Weights of a small mixture-of-experts language model, trained from scratch on English Wikipedia: 91.1M parameters.
Below are experts of layer 4 (counted from 0) of a mixture-of-experts language model. Rows are named router (the router's row for the expert), gate (a neuron's input weights, with its number), up (a neuron's input weights, with its number), down (a neuron's output weights, with its number) and show model dimensions 0-255. Each number is 128 + 32 x the weight over its row's rms, rounded and kept within 0 to 255.
After each expert's rows: "raises" lists some tokens whose logits its average output raises strongly, later layers aside. This comes from a sample of Wikipedia text that the model never trained on.

# expert 67
router [120  90 102  99 115 101 159  62 124 128  88 179  62 180  96 154  83 137 122  95 109 108  89 152 120  92  98 134  99 141 161  59 188 148  71 160 159 181 162 124 110 152 115 147  98 107  94 186 212 134 150  92 123 124 142  52 139 110 127 117 166  87  97 142 149  93 181 100 112 147 128 151 116 138 128 104  99 135  34 158 135  81  94 145  82 105  75 124 163 121 119 102 130 114 111 151  84  73 120 103 175 108 128 101 120 146 103  75  99 169 129 161 102 116 132 148 112 106 130 162 162 114 139 131 140  96 143  91 156 122 158 110 140 102  99 109 136 173 105 126 116 115 101 112 147 108  67 155 152 107 111 124 149 184 133 123 186 159 173  77 125  63 113 126  76  75 122 134 164 194 144  90 142 145  99 119 168 106  54  82  86 151 100 177 112 121 119  92 207 155 178 179 136 129  80  82 105 153 148 113 146 190 136  77 162 116 115 112 100  94 150 143 133 163 112 128 150 103 126 114 148 191 116 155  58 162 137 136 109 110  84  66 149 131 149 203 158 107 134 158 139  89 136  76 150 118 120  98 129 130 122 164 104 110 141 149]
gate0 [121 145 195 105  53 120 155 142 100 134 150  87 107 142 100  59 112 126 109 142  88 138 147  89 124 191  89 114 173 110 130 112 155 109 140  76 141 142 126 104  93 200 140  82 131  99 119  97 118  89  65 133 147 100 106 102  71 137 138 128 119 103 108  97 133 102 178 149 154 136  88 142  51 100 160  90 120 109 100 138  84 157 158 110  80 108 127 127 178 160 123 144 163 121 138 125 124 112 119 156 226  99 185 104 131  81 171 124 123  96 140  87 154 130 159  79 166 138 166 181 119 117 160 101 106 125  98 144 130 123  80 168 127  66 165  80 139 173 122  88  92 191  94 146 106 142 137 131 129 201 144 160 231 149 117  97 132 137 124 135 162 117  72 112 116 135 160 154 115 109 132 175  79 122 151  90 100 110 164 120 140 123 113 149 111  82 120 103 135  88 162 143 148 141 107 141  92 172 104  64 143 136 155 103  38 113  98 100 119 178 194 127 153 165 103 116 114 151 128 168 113  61 127 162 165  99 141 172  94  67 103 147 146 162 175 128 122 127 118 124 112 116 180 158 133 157 165 135 178 159  89 172 141 170 164 156]
up0 [140 134 118 111 108  99  99 169 120 143 117 135 131 190 100 141 115 114 154 178 136 114 128 149  62 108 100 138 115 144 156 168 150 111 139 144 128 114 154 121 213 146  85 207  87 109 175 150  91  18 105 149 168 104 125 118 168 148 109 123 184 137 138  91 122  99 106 128 121 124 131 131 151 113 113 138 138 108 111 114  97 178 105 171 126  95 142 130 102 131 127 122  83 130  79 140  96 131 190  92 118 108 148  70 127 151 122 120 168 115  99 134 114  37 121 117 164 123 119 124 181 116 101 156 170 144 161 161 128  84  67 165 147 120  98 142 136  72 109 127 160 137 186 146 124 165 170  91  81 175 189 158 144 119 185 115 163 161 106  74 128  89 178 127 153  80 147 146 114  86 204  93 115 180 162 116 109 128  85 132 118 140 162 142 120 105  59 150  96 152 145 141 119 109 124 183 167 125 153  85 146  93  81 169 102 156 187 105 123 124 155 157 119 187 150  69 121  91 104 217 104 124 156 156 113 154 125 165 134 108 144 145 129  46 178 122 155  87 179 183 162 140 123 116 157 121  90 116 102 107 170 118  90 175 164 139]
down0 [111 108 142 155 147 134 140 103 151 148 150 144 105  55 100 108 131  87 100 108 159 105  96 177 130  88  95  74 157 136 114 139 105  70 192 144 111 160 135  95 106 114 169  78 153 173 161 148 113 147 109 119 132 183 102 151  93 121 116 120 146 113 103 160 144  99 110 133 115 121 172 113 152 177  50 130 128 137  90 173 108 153 122 157 118  95 161 175 240 155 144  72  86 172  95  97 123 144  91 136 101 111 178 132 147 193 132 109 192 117 120 102 122 221 148  92 185 147 139 152 129 113 188 106 173 106  85  84 103 171 127 106 111  82 131 135 133 104  93 100  96  99 154  84 120 183 132 133 137 110  89 100 124 164 119 126  85 131 135 131 104 133 122 181 141 105 150 121 113 129 174 100 124 161 131 189 237  59 127 134 128  95 114 107  95  54 166  83 130 127 110 108 168  93 163 171 186 118 157 157 127 117 131 140 134 124 148 131 102 146 144 148 204 155 105  58 151 158 139 131 141 173 149 136 159 109  83 120 149 147 104 157 128 134 116 108 123 102 151  80 135  89 156 107 147 169 116 155 176  74 121 205  87 137 150 140]
raises: "oman", "oming", "ro", "end", "ch", "á"

# expert 78
router [148 115 194 120 156 195 128 142 118  95 108 195 178  66 153 106  90 169 130 158  96 105  74 115 125  91 173  90 131 103 177 122 135  84 198 153  81 102 182 122 121 158 171 135 128 101 100 136 113 146 139 146 102 154 148  87 128 129 119 189 145 134 198 163  89 129  87 152 142 157 167 153  99 123 142 155 146 115 133  84 101  95 145 101  77 104 119 125 158 144  87 101 126 197 119  80 169 133 105 135  78 138 129 137 114  77 177 110 157 118 163  92 104 118  66 157 128  93 134  65 113 160 149 108 129  98 153 128 120 171 138 131 139  95  75 106 160 144  83 153 110 160 128 122 113 146  73 197 149 176 111 168 140  73 129 162 125 110 134 134 105 135 108 153  72 129 137 114  98  91 129 101  60  76 102 165 162 169 122 115 110 105 129 119 158  99 154 123 141 159  45 189 154 136 109 151 152 113  84 160 122  88 131 173  89 173 113 145 166 136 155 142 107 114 108 104  62 160  84  50  95 169  86 166  95  72 106 172 145 138 151 134 145 134 121  98  85 190 142  79 132 119 153 135 125 114 124 100 168 117 135  42 176 159 136 133]
gate0 [126 153 175  89 177 118 134 100 116  91 103 183 101 131 121 138  64 141 123 217 113 152 109 152  68  97 105 135 102  92 139  93  91 143 158 114 165 131 156 140 210 171 187 119 123 226  77  91 136 179 172 105 110 142 120 107 135 126 116 101 119 138 157 183 176 151  73 124 179 175 140 123 158  93 145  97 103 105 131 135 151 100 149 139 183 129 148 126 136  99 125 133  55 130 170 157 105  98 132  90 172 119 164  97 112 146 106 169 190 185 145 168 114 123 110 116 105 185 136  96 143  98 108 155 108  91 176 124 100  90  81 101 142 118 141 167 189 113 196 102 149 182 146 106 125 185  94  88  67 105 141 110 159 135 121 111 115 187 133  85 145 162 100 154 134 144  87 116 148 151 152  74 148 101 149 129 152 157  26 140 136 114 145 134 142 170 138 177 110 173 155 177 123 134 131 173 112 176  97 162 129 127 155 110  97  47 148 129 157 152 161 117 155 102 102 146 148 138 124 168 108  97  99 127 141 112 154  79 127 128 109  98  93 154 121  99 147 159 144 130 139 135 106 113 151 112  65 110 118 187 126  67 128 127 124  58]
up0 [223 140 147  94 163 117 136 148  82 128 141  88 101 141 154 153 132 116 126  56 171 131  74 108  87 181 138  78 134 110 170 149  98 102 106 109 135 132 140 142  97 131 113 145 124 160 135 139 133 166 172  79 112   0  88 187 135  81 134 101 176 105 167  61 116 117 124 105  73 166 176 102 157 127 133 120 143 120  75 142 130  89 144 167 173 144 126 152 114 150 162  90 123 174 133 135 133 173 134  80 203  96 145 180 148 141  97 128  83 137 115 113 134 133 122 187 131 104 164  98 167  73 144 189 102 134 115 130 101 155  75 121  92 104 116 107 177 161  91 110 179 160 125 104 166 179 172  87 150 120 166 165  96 147  75 136 156 138 157 177 121 126 129 141 175  79 122 121 142 183 101 102 145  98 124 140 150  95 143 162 132 127 162 184  74  99 111 154 158 115 165 103 103 119 110 132 158 123 121 127  97 103 104 113 138 103  72  95 136  71  88  63 131  91 113 114 163 120 145  87  95 136 125 119 135  88 106  73 126 146 129 124 193 210 117  79  99 143 124 113 133 114 103 207  97 118 145 123 107 125 143 110 155 103  95 144]
down0 [133 156 148 202 147 156 138 106 173 112 131 109 129 213 105 119 102 114 170  86 142  96  91 139 135 134  78 155 148 116 119  67 103 130  97 130 149 171  88 177 100  89 166 120  90 105 154 138  77 131 169 147 138 115 190  92 160 150 136 125 115 134 145 164 136  28 103 132 152 112 138 158 190 197 151 157 154  94 143 161 200 137  88 147 114 140 173 139 115 142 144 142 111 138  65 151 143 148 138 131 169 150 104 126 153 106 105 110 136 134 116 155 118 127 165 154 163  99  67 119 106 111 135 136 179  92 107  79 178  82 159 171 134 154 122 164 133 176 155  94  56 130 190  76 140 157  86 159 131 119 146  94 125 128 128 214 162 121 117 114 145  92 146 160 118 110  66  92 162 116  67 124 153 122 127 135 167 146 148 130  97 177  42  58 131 124 141 117 125 145 174 134 142  94  97 121 123 143 113 117 102 120 144 131 167 157 175 180 165 141  93  94  98 203 140 193 179  86 134 125 138  64 138 122 110 120 173 128 140 105 140 135 134 144 107 167 160 124 129  91 119 171 111  84 117 165 109 121 114  77 101  96 164 128 206 174]
raises: " in", ",", " of", ";", ".", " and"

# expert 109
router [152 111 166 134 111 117 125 141 161 179 124 110 155 165 109 169  82 133 171  99 103 138  67 133  68 178 147 106 144 149 156 105 154 137  79 132  75 144 112 107  74 184 106 140 142 164 121 159 109 122 107 102  86 111 112 115 171 120 117  82 176 132 151 102 167 159 132 121  78 104 136  83 182  92 144 139  79 124  68  99 108 107 119 117 133 167  85  99 131 142 167 173  88 158  79 212 118 168 121  30 159 122 131 113  95 129 123  83 181 185 162 156 122 140 175 125  83 162 139 152 174 115 150 143 101 168 151 119 162  69 152 143 148 114 145 161  77 124 136  83  89  96 137 129 154 185 158 107 116 113 146 142 153 132 142 120 120  82 145 135 150 157 201 139  88 150  98 147 100 130 148  68  83  92 152 117 167 152 114  66 190 194 171 131 121 159 156 134 162 181 140 188 139 134 125 124 124 148 149  70 121 172 101  88 137 192  94 163  84  71 120 143 147 111 147 148 110 132 120 144 124 134 118 171 120 117 152 103 140 155  71 131  88 183 134 180 156  90 131 185 153 151 142 114 193 121 121 141 105 173  86 162 103 155  67 116]
gate0 [128 118 130 115 140 125 103  99 136 126 139  68 153  83  99 145  74 149 108  96 140 120 134 170 175 119 164 134  98 124 182 148 145 139 189 129 137 137 145 177 137  96 201 140  58 182 133 136 128 138 156 109 152 108  95 129 154 106 141 173 136 105  68 114 104  77 148 188 148 145 117 107 144  83  73  96  84  96 106 193  99 127 109 153 130  38 116 127 127 159  83 132 160 134 133 152 121 138 113  99 170 104 178 149 146 172  91 106 101 103 129 128 101 157 118 177  82 168 141 118  83 115 164  93 184  62 106 110  94 169 142 139 171 177 101  90 109 122  55 168 147 119 193 126 112 179 106 140 148 134 205 115 122 164 169 140 129  95 109 102 106  72 168 117 102  94 119 104 128 117 125 146 166  75 152 142 144 136 139  98 125 137 110  89 127 158 182 168 167 126 125 195 101 157 106 110 126  84 152 108 163 193 119 255 121 122 121 127  84 123 106 130 112 194  87 131 155 161 135 135 186 145 138 163  86  92  66 123  94 143 101 124 101 157 127 109 116 115 105 158 126 120 152  98  82 151 138  85  82 128 102 120 109 164  83 149]
up0 [164 166 105 139 139 116 130 106 118 144 137 170  68 159  73 167 149 101 113 128 126 108  79 135 124 126 109 109 104  53 112  74 113 135  77 156 132 183  75 162 112 128 129  85 115 160 172 161  94 164 163  97 111  71 144 118 148 112  41 133 166 138 126 129 145 111 156  70 197 186  91 185  91 149 107 204 123 161 119 146 156 110 110  66 142 136 140 105 187 110 105 101 112 188 146 145 136 158 128 132 147 106 113 137 149 173 113  93 135 108  85 142 137 201 178 115  82 120 114 124 170  46 200 180 125 133 165 151 154 162 192 115  79 142 104 118 134 177 150  96 121 127 149 137  66 138 140 122 126 115  87 144 133 158 177  90 129 178 123 174 183  82 104 108 133 123 169  97 165 163 110 131  83 165 132 110 155 136 113 102 125 124 157 120 165  76 195  70 110 129 144 142 108 146 154 121  99 104 136 122 148 169 152 124 126  92 131 149 150  66 160 136 169 106 145 134 152  98 165 174  99 167  75 115 157 123 149 143 173 109 182 153  84 161  49  92 144 138 120 143 110 151  83 111 177 166 106 103 108 141 143 125 160 163 123  97]
down0 [ 97 123 115 107  86 106 142 204 124 133 149 102 128 122 101 113 137 150 147 126 140 128 113 153 126 169  61 161 103 120 139 123 103  53  31 147 101 127 163 115 190 172 174 123 185 185 164  79 191 150 118 124  98 173 124 123 111 134 183 166  70 153 115 121  94 102  95 146 114 133 154 152 107 192  81 128 131 150 138 106 140  41  92 103 139 161 130 114  98 163  82 155 133 149  86 122 128 132 129 117 116 147 116 141 137  83  98 109 126  85  79 207 137  46 143 118 166 149 109 161 117 209 117  85 113 148 146 157 147 140 122 134  77 100 171 117 139 118 146 153 124 138 109 192 106 137 100 146 106 105 148  94 120 112 172 180 124  94 180 144 146  82 153 104 150 158 101 140 112 180 158 110 187 146 130 108 146 146  77 141 105 157 116 151 162  59  97 208 122 183 169 124  59  65 146 120  87 158 117 158 118  71 125  76 123 156 127 112 132 153  83 116 101 163  92 110 163  86 122 106  97  74 169 140 145 134 114 147  93 125 148 134  99 135 153 161 129 119 112  73 122 108 149 199  91 132 123 165 141 180 107  93 108 114 123 139]
raises: "ce", "est", "ec", "itor", "iety", "let"

# expert 11
router [184 119 106 140 181 116 104 177 136 159  84 103 141 143 134 150 172 156 115 129 134 150 118  99  83  81 183  99 121 132 183 209 127 101  86  77 117 125 100 139 134 162 138 131 118  98  82 144 136 171 134 160 103  91 106 137 102 113 113 118  85 131 139 109 130 138 137 153  94 126 156  73 146 160 187 149 175  96 134 161 137 127 186 136 120 131 113 105 140 108  65 137 124 103 164 212 123 174 162 107 133 175 149 129  70 104 162  69  72 136  97 104 153 122 115 104 151 152  55 142 135 136 159 160 134 170  80 130 163  88 105 182 150 126 120 232 129  69 116  73  77 126 111 124  95 142 108 125 112  90 182 141 119 179 136 113 142 150 162 165 150 118 107 130 148 153 112 163 104 102 145 118  67 157 170 139 157 141  64  98 169 125 167 116 100 161 142 102  84  87  73 119 173 141 101 122 137 134 132 144  92  90 152 158 204  55 150 115  71 151 126 127 151 136 106 179 166 139 127  76  85 132  85 201 104 106 169 133 165 101 144 170 154 124 159 147 108 131 108 115 140 171 131 175 101 120 160 100 139 105 188  89 144 151 187 162]
gate0 [163  56 120 170  87  91 144 102  95 143 115 114 122 134  93 189 151 111 130 140  76 156 105 135 122 146 146 102 151 135  89 107 152  85  96 105 103 125 118 215 115  99 175  66 190 142 142 113  68 160 168 130 118  99 120 112 106  98  98 210 123  65 141  51 120 138 104 114  81 112 124 163 166 103  97  75  99 165 140  98 107 114 159 106  79 163 164 129 172 146  96 117 123 111 115 122 118 148 179 119 105 134 117 152 155 129 133 118  83 127 143  95  77 190 136 134 144 131  90 150  51 152 135 192 127  94 135 118 139  93 141 165 134 142 139 126 115 154 107 120 173 112 113 123 126 201 196 123 156 115  80  84  84 150 119 128  86 154 154 124 159  93 100 146 115 105  94 118 157 110 133  73  81 175 165 142 146 161 109 150 112 136 132 136 100  67 155 125 150 181 171  97 137 120 137 136 141 171 135 155 110  76  86 136  92 116 146  57 198  99 161 144 139 180 143 151 149 116 145 152 106 154 152 117 159  53 152 134 114 114 110 180  89 124 128 146 156 165 134 140 142 136 162 105 151 178 119  75 157 176 190 119 167  25  85 125]
up0 [ 71  91  93 116 140  76 182 165 161  90  79 116 119 175 147 109  74 122 180 157 110 153 172 132 121 100 129 112 141 180 121 163 107 122 168  89 126 140 119 139 122  72 129 185 191  85 118 113 123 110 151 154  80 140 118 196 173 125 135 123 123  66  91  55 149 102 125  95 113 169 137 108 106 101  72 222 107 136 137 140 141 110  63 155 141 143 131  56 152 164 100 123 143 106 140 124  91 121 135 154 115 175 119 170  79 166 127 195 134 108 131 131 131  68 124 109 114  62 114 116 107 112 201 161 185 144  59 100 176 123 106 127 123 104 126 120 125 153 159 141 158 138  95 147  97 121  96 133 183  87 171  93 101  80  31 171  87 120 122 179 122 104 139 173 128  85 103 127 153 112 149 125 162 100 150 111 165  70 153 137 171 139 140 133  82 122 150 137 113 162 142 129 144 117  92 151 150 126  92  87 132  83 109 172 176 155 134 126 157 157 118 176 161 118 184 191 142 119 112 182 119  83 183 113 145 119 110 178  97 121 183 137 165 103 125 126 109 185  91  94 129  92 118 125 125 141 171  90 150  99 123 141 113 151 151 100]
down0 [101  78 145 129  70 116 159 188 110 103 164 107 164 160 113 148 130 125 102 136 125  87 151 156 124 163 112 152 180  74 128 109  97 179  88 131 204 114 134 145 142 109 136 144 131 120 115 121 125 140 125 122 101 154 130 184 214 154 135  95  75 144  56 134  88 155 183 112 103 120 138 130 177 149 112 155 142 130 154  90 145 116 154  71 158 132  96 124 120 125 113 150 134 146  77  79 176 126 129 119 105 144 123  99 115 111 123 162 146 145 147 119 191 115 115 191  58 135 103  60 131  89 162 130  95 128 145 143 174 143 133 147 110 124 132 114 142 147  91  80 118 132 119 168 196  93 141  83 115 107 132 114 169 120 181 138 112 173  89  58 161 169 108 149 154 148  77 134 101 143 111 135 136 154 135 112 173 157 123 144  76  65 164 129 112 138 108 153 112 144 147 128  75  12 126 206  96 160 120  69 141 189 103 126  97 145 142 169 134 121 138  57  83 133 120 112 118 141 111 147  87 154 136 111 206  55 121  92 128  83 169 141 100 141 101 103 142 179 164 152 105  97 115 125 148  86  95 133 161  54 129 123 128 142  78  59]
raises: "- L", "- Original", "- Sub", "- Country:", "- C", "- In"

# expert 37
router [126 140  82 152 127 105 151  96 161 101 160 110 143 155 135  89 134  23 120 132 146 187  75 169  57 121 146 134 132  86 119 113 161  96 168 123 138 113 179  98 209  97 167 133 106 137 114  83  72 145  98 127 127 146 175  73 130 125  97  76 142 179  76 177 141 106 180 163 116 138  86  95 132 102 141 151 113 128 129 135  80 119 114 103 120 179 179 127  96 150 110 182 131 130 164 170 106 141 119 121  96 109 106 138 107 103 160 151 111 163 126 115 138 121 140 132 127 171 103 208 174 147 187 122 134 189  54 123 176 134  92 156 129 195 187  99  97 128 125 145  55 150  94 151 117  76 130  96 161 135 194 129 104 134 130 121 150 156 126  90 174 105 107 155 173 101 157 133  98  76 158  93 154 123 146 142  88 148 144  63 177  57 132 136  72 118 135 123 119 117 182 106  66 120  49 150 116 174 139 168  97 154 114 179 168 176 140 129 112  98 109 114 152 137 137  80  83 134 130 157 102 144 112 103  81 153 127 131  94 132 146 130 178  94 135 185  82 131 111 133 124 147 150 157 109 104 116 133 189 144 119 149 128 180 133 141]
gate0 [122 131 170 129 132  92 105 159 140 185 164 140 152  78 105 144 101 125  82 149 173 140  88 158  98 121  93 155 124 185 169 144  51 125 131 160 123  74 117  79 125 126 153 107  88  70 150 134 148 129 213 115 152 116 163 141 163  76 126  79 142  65  88  85 139 141 149 174 151 114 104  96 116 114  89 176 128  93 110  94 153  69 116 161  99 150  69 105 145 106 106 193 121 118 156 103 138 108 138 127 122 107 102  58 153 160 123 172 182 150  76 166 192 114 163 122 127 143 119 113 114 165 115 153 179 121 161 149  91 123 155 115 118 162 122 121 160 144 142 176 152 165 116 167 148  88 120  98 147 139 147 137 150 180 123 144  46 119  94  69 130  81 137  66  80 123 122 138 100  80 107 150 145 153 112 131  92 122  37 170 138 105 123 132  72 111 116 133 156 143 129 158  89  83 101 132 171 105 172 176 210 152 132  96 183 117 146 189  76  90 121 107 156 110 166 149  95  85 112 129 137 147 139 186 142 103 139 140 105 101 167 154 113 107  56 112 145 120 112 140  86 115 162 177 123 185  83  77 152 151 158 139 118 139 141 113]
up0 [156 160 152 180 136 180 105 156 154 119 103  73 120 125 159 116 109 134  96 116  96 159 111 120 144 156 157 130 165 124  90  98  88  89  88  87 142  96 161 149  94  98 151 128 130 118 132  94 109  55 184 157 177 168  86 120  73  99 122 128 152 170 155 171  90 121 117 115 159  89  81 131 152 213 136 119 103 100 107 174 121 117 132 140 107 132 109 100 146 103 101 103 100 174 138 116 120 103 148  93  60 142  67  91 146 100 177 158 131 192 129 106 144 141 121 134 143  10 102  84 180 160 116 113  92 149 185 163 107 109 141 108 182 158 123 140  64 130  91 162 183 141 154 186 125 171 181 108 142 106  83 170 153 159  91 111 132 128 123 120 115 129 146  67 141  67 128  94 117 138 135 125 103 108 147 122 142 225  90 141 113 124 130  61 157  91 127 140 152 142 121 144  87 107 135 155  97 168 164 133 115 127 191 148  88  78 140 133 144  76 177 108 103 136 146 142  87 139 108 145 139 123 127 120 165 172 128  90 149  81 103 138 137 186 109 145 145 158 184 102  35 109 157  89 103 146 154 105 175 136 121 142  79 124 159 165]
down0 [119  97 147 139 109 110 136 151 104 139 106 120 144 174 154 193 130 104 135 146  80  71 181 125 116  99 183 107 168 148 164 173 153 153 131 178 121 212 157  67 178 107 113 128 124 142 130 120  94 156  79 143 126 125 146 109 146 168 122  83 188 141  58 165 133 119 148  85 159 155 105 156 103 171 118 173 168  86 219 141 125 115 113 134 143 146 161  76 115 112  91  94 103 105  98 154 157 109 113 178 184 126 152 155 104 128 124 133 124 173 123 166 159 157  91 155 128 112  80 196 131  89 176  54 115 112 124 175 147 167 113 114 109  99 149 142 108 109 176 120  87  71 117  73 112 138  94  49 120  77  95 145 137 120 164  96 106 123 159 123 196 117  84 101 154 136 139 131 127 117 119 184 153  65 146 137 127 148 189 158 150 131  80 100 108 127 122 128 183 191 188 104 182 148 100 128  85 122 112  92 141 118 113 146 157 191 109 178 123 131 109 120 153 122 124 110 123 125 121  92 156 126 132 148  93  71 111 156 143 183 164 157 141 131 123  48  83 146 106 155 173 131  81 157 136  68  91 126 116  86 102 110 161 129  84 106]
raises: "| ", "The", "|", "  -", "| T", "- "

# expert 106
router [117 147 138 155 159  94 186 109 162 159  94 122 136 156 173 116 152  19  85 177 146  93 120 177 115 136 157 113 162 112 119 109 154 118 155 214 147 141 156 122 118  91 114 135  81 168  55 128 162 149 162 141 104 128 111 125 108 172 123 143 171 144 104  74 107  86 176  88 145  97  99 100  81 133 195 124 117 157 111 135  76 172 103 168 122  76 149 159 116 185 133  89 123 119 150 170 162 126 114 159  80 183  77  98 126 140 107 187 111  95 162 139 129 144 162 120 126 167 128 109 121 169 138 116 127 125 139 123 100 117  82 140 106 112 140 131 165 145 145 165 141 131 130 139 136 179 157 135 134 119 150 117 104  83 174 107 105 148 126 126 127 107  67 145 131 135 147  92  97 156 126 139 161  95 122 153 140 155 148  88 130 160 170  74  71 110 153  94 131 132 143 109 204 133 136 159 151 185 111 119 131 119 166 143  49  85 113  80 114 111 169 136 135 154  88 102  97 135 131 187 183 141 147  87  86 106 189 146 160 113 114 118  86  85 101 158  60 101  81 156 164  42 154 159 170 120  94 188 108 133 201  69 168 141  92 147]
gate0 [117 115  85 140 130  60 104 139 135  78 107 113 136  73 195 157  52  60  89 177 154 121 151 116 160 151 102 124 120 142 178 123 142 141 125 111 160 156 140 159 103 196 166 153 144 116 164  60 140 137 151 122 134 195 215 128 175 130  98 153 182 116 108 128 141 106 165  64 155 126 155 118 151 112 159 135 146 132  89 119 146 142 140 133 105 146 167 101 135 151 175 143 120 142 149 148 142 172  87 138 145 178 121 139 133 112 160 165 169 150  95 125  91  73 146  66  78 103 113 156  90 111 105 130 103  92  81 151 120  70 138 126 119 114 196 157 135  56 121 104 143 118  68 106  75 121 141 125 134 111  56 168 103 134 136  70 104 105 184 132 135 144 119 136 166 135 135 174 100  90 117 115 202 126  96 121 134 115 126 102 102 132 144 129 146 110 173 142 125 132  55 135  52 139  82 178  90  88 168 116 134 129 102  79 122 103 185  58 128 114  88 135 108 128 129 139  88 102 102 166 120 113  73 100 124 122  98 164  97 188  80 191 111 135 102 153 153 115 129 133 140 102 101 141 164 109 114 112 127  82  47  82 127  85 134  90]
up0 [164 120 142 157  93 163 140 108  54 156 129 117 114 127 122 131 103 163 157 131 109 138  96 126 115 107 163 116 142  94 101 155 150 107 189 144 166 140 138 178 157 141 141 122 199 138  36 189 114 133  44 107 153 118 116 140 154 149 127 122  83 187  74 156  95 117  30 103 105 139  85 157  99 117  80 114 110 117 140  87 117  62 194 121 125 146  59 148  66 169 143 125 120 136 142 159 173 136 153  44  92  93 156 146 145 129 164 132  90  98 109 175 141 198 135 141 169 163  96 111 107 113 116 154 118 157 194  87 158 154 103 113 150 156 137  88 131  97 102 141 159 104 160 156 188 134 127  93 101 119 185  74 162 141 118 133 106 118 125 133  65 104  97 166  75 132 171 104  98 180 147 101  73 118  91 159 169 165 176  94 117 143 121 138 108 148 115 155  75 119 166 139  88 112 155  97 177 122 130 149 132  87 138  89 159 119 126 138 145 150 189  68 156 121 118 125 147 149 149 123  86  94 182 106 102 132 111 128 128 122 203 134  99 130 106 157 141 143 100 117  90 118  94 147 163 110  69 147 179 185  84 139 149 129 113 139]
down0 [121 107 197 199 122  97 176 130 101 126  77  66  86 112  97 160 141 172 159 129  86 104 128 111 138 122 143  62 105  94 144 125  77 139 145 142 133 177 133  72 138 101 108  88  92 129 116 182 137  85 106 119 134  96 104 154 140 185 112 154 118 130  93 155 144 136 184 106 123 118 125 145 155  88 175 137 132 146 104 160  75 127 124 114 130 182  95 106 123  92 111  92 136 100  80 141 107 143  71 108  79  74 109 144  88 116 150  99 167  89 127  82 133 122  51 176 173 127 135  78 174 164 134 109 141 142 130  93 172 132 139 138 117 113 161  93  87  80  82  99 130 118  73 137 127 177 133 165 157 150 178 107  82 170  85  98  86 149 148 109 172 139 157  96 118 174 134 115  95 132 166 167 109 168  86 109 191 118 122 101 178 106  98 152 118 185 110 117 123 142 145 127 181  93 114 108 159  84 103  97  77 112 158 140 110 104 122 159 120 141 133 123 156 120 116 133 141 153 136 172  74 161 177 155 131 161  88 108  83 192 116 190 136 210 193 159 148 167 200 113  83 130  85 135 144  91 108 157 151 201  92 134 128 176 129 104]
raises: "====", "- Born:", "=", "- Born: ", "Scientific classification", "- The"

# expert 58
router [135 103 199  74 152 131 146 182 148 104  97  84  69 166 170 101  76 173 228  96  88 190 134 112  82  87  86 158 137 138 115 167 121  73 138  77  82 116 107 106 141 124 140 131  88 145 144 147 139 121 155 126 124 152 165 142 139 104 110 120 111 123 146 173  76 187  79 178  94  91 166 155 183 146  85 168  94 138 158 136 126 138 122 103 108  78 132 117 196 149 135 130  79 132 139 147 135 152 127 138 106 164  70  88 118 192 109 118 112 123  99 152 108  89 132 144 138  94 177 162 125 168 105 137  97 158 123 113 104 128 106 128 174 113 114 115  54 181  92 176  93  98 128 106 194 158 143 117 171 100 133 171 141  96 148 178 173 120 143 104 129 111 131 116 167 162 155  98 126  68 139 150 175 107 144 161 113 216  73 138 173 165 115 169 206 132 161 119 111 173 166 142 161 140 140 159 170 151 101 154 105 153 121 119  91 154  93 125 198 105  99  87  77 107 151  79 122 158 164 129  87 106 122 140 134 196 118 106 165 163 141 146 165 153 164 123  98 158 130 100 141 170 107 150 109 169 118 113 125 171 134  97 149 132 145 120]
gate0 [ 80 139 116 149 156 139 122 104 103 156 105 133  98  49 104 174 132  85 108 156 161 162 120 165 108  60 100 109 146 105 146 177 146  81 184  81  70  87 125 119 113 127 121 150  88 132 150 152 103  42  59 148 111 141 115 102 147 155 158 150 154 102 117 118 122 119 135 111 175 179 148 162 157 174 115  60 138  89 119 100 156 125 159 119 115 120 104 120 137  85 110 179 110 127  83 105 138 114 144 180 196 150 110 139 141  87 109 128 116 123  85 124 170 142 132 176 124  90 126 110 139 106 132 225 120 113 177 116 108 176 127 110 123 119 108 169 110 119 133 113 183  89 150 140 121  87 119  93 162 180 163 134 110  69 189 170 119  84 151  49 166 137  99 161 139 122 113 213 148 138  90 108 111 145 132  89 159 196 107 127 138 153  83 138 142 121 146  94 103 207 161 102 142 171 119 129 144 175 144 136 173  92 132  65  39 148 143 143 106 177 135  88 126 138 171 120 128 130 137 120  74 116 138 143 109 147 126  89 173 116 125 123  64 145 125 108  55 108  99 115 128 148 180 111  77 145 159 129  64  80 104 129 113 141 128 162]
up0 [ 89 103  98  76  40 136 115  84 162 113  82 105 122 138  86 117 114 134 170 128 211 122  37  89 179  97 138 147  63 154  97 138  92 129 139 124 163 154  73 163 160  91 139 176  43 153 110 161  91 100 185 149 157  99 118 152 103 100  92 156 125 152  52 123 110 119 170  93 103 178 139 133 191 133 122 133  80 121 134  71 128 119 134 135 117  90 118 130  78 142 160 123 162 166 104 112 143 177 160 152 137 136 133 146 168 100 122  91  90 150  97 128 144 112  68 163 112  79 139 140 184 105 192 148  96  66 162  99 107 157 118 140 152  71 106  83 107 120  69 143 155  89 125  76 161  88 138 110  94 165  46 137 184 165 143 135  98 156 170  91 169 138 150 104 163  91 144  75 136 164 111 121 128 158 183 151 176 146 128 127  93 137 123  92 147 144 108  79 167 126  91 165 147 149 131  96 123 134  73  78 159 106 123 134  78 107 124 118 109 133  91 119 101 134  83 121  99 160  61 188 114  95 140 115 127 146 115 170 121  90  95 131 138 120  97  88 160 110 144 132 111 172 128 154 134 108 132  98  94 151 119  90 115 121 107 128]
down0 [169 118  96 159 171 136 126 169 134  93  79 113 109 175 106 147 151 131 123 130 102 121 126 135 145 107 150 133 117 160 130 104 127 130 116 126  91 133 162  95 121 160  85 125 208 118 129 120  80 162 188 122 174 119 114 133 111  90  67  95 113 169  58  99 144  71 104 112  95 118  64 182 106 107 129 161 158 172  97 183 115 142 103  81 134 137 102 168  74  53 172 166 170 206 147 129 157 181 103 200 124 113 133 124 137 200  98 151 157 141 137 111  94 143 106  79 164 124 170 120 115 152 124 168 109  92 130 228 120 168 159 144 131 155 144 102 159 104 171 118 105 120  99 138 115 118  93 173  71 136 130 195 167 156  59 143 148  89  54 113 139 102  55 140 137 121 105 155 128 167  83 102 140 120  95 141 131 116 106 140 145 162 193 111  68 163 119 138 133  73 132  89 163 145  89  90 161 129  80 100 167 160 173 181 154 139 121 143  94 109 126 110  90 167 106 113 120 152 110 143 162 119 122  79 133  44 101 159  77 155  92 143 113 140 159 144 161 123 109 156 104 134 142 171 144 106 140 101 140 188 152 129 152 139 132 107]
raises: ".", "ac", " N", " show", ",", "in"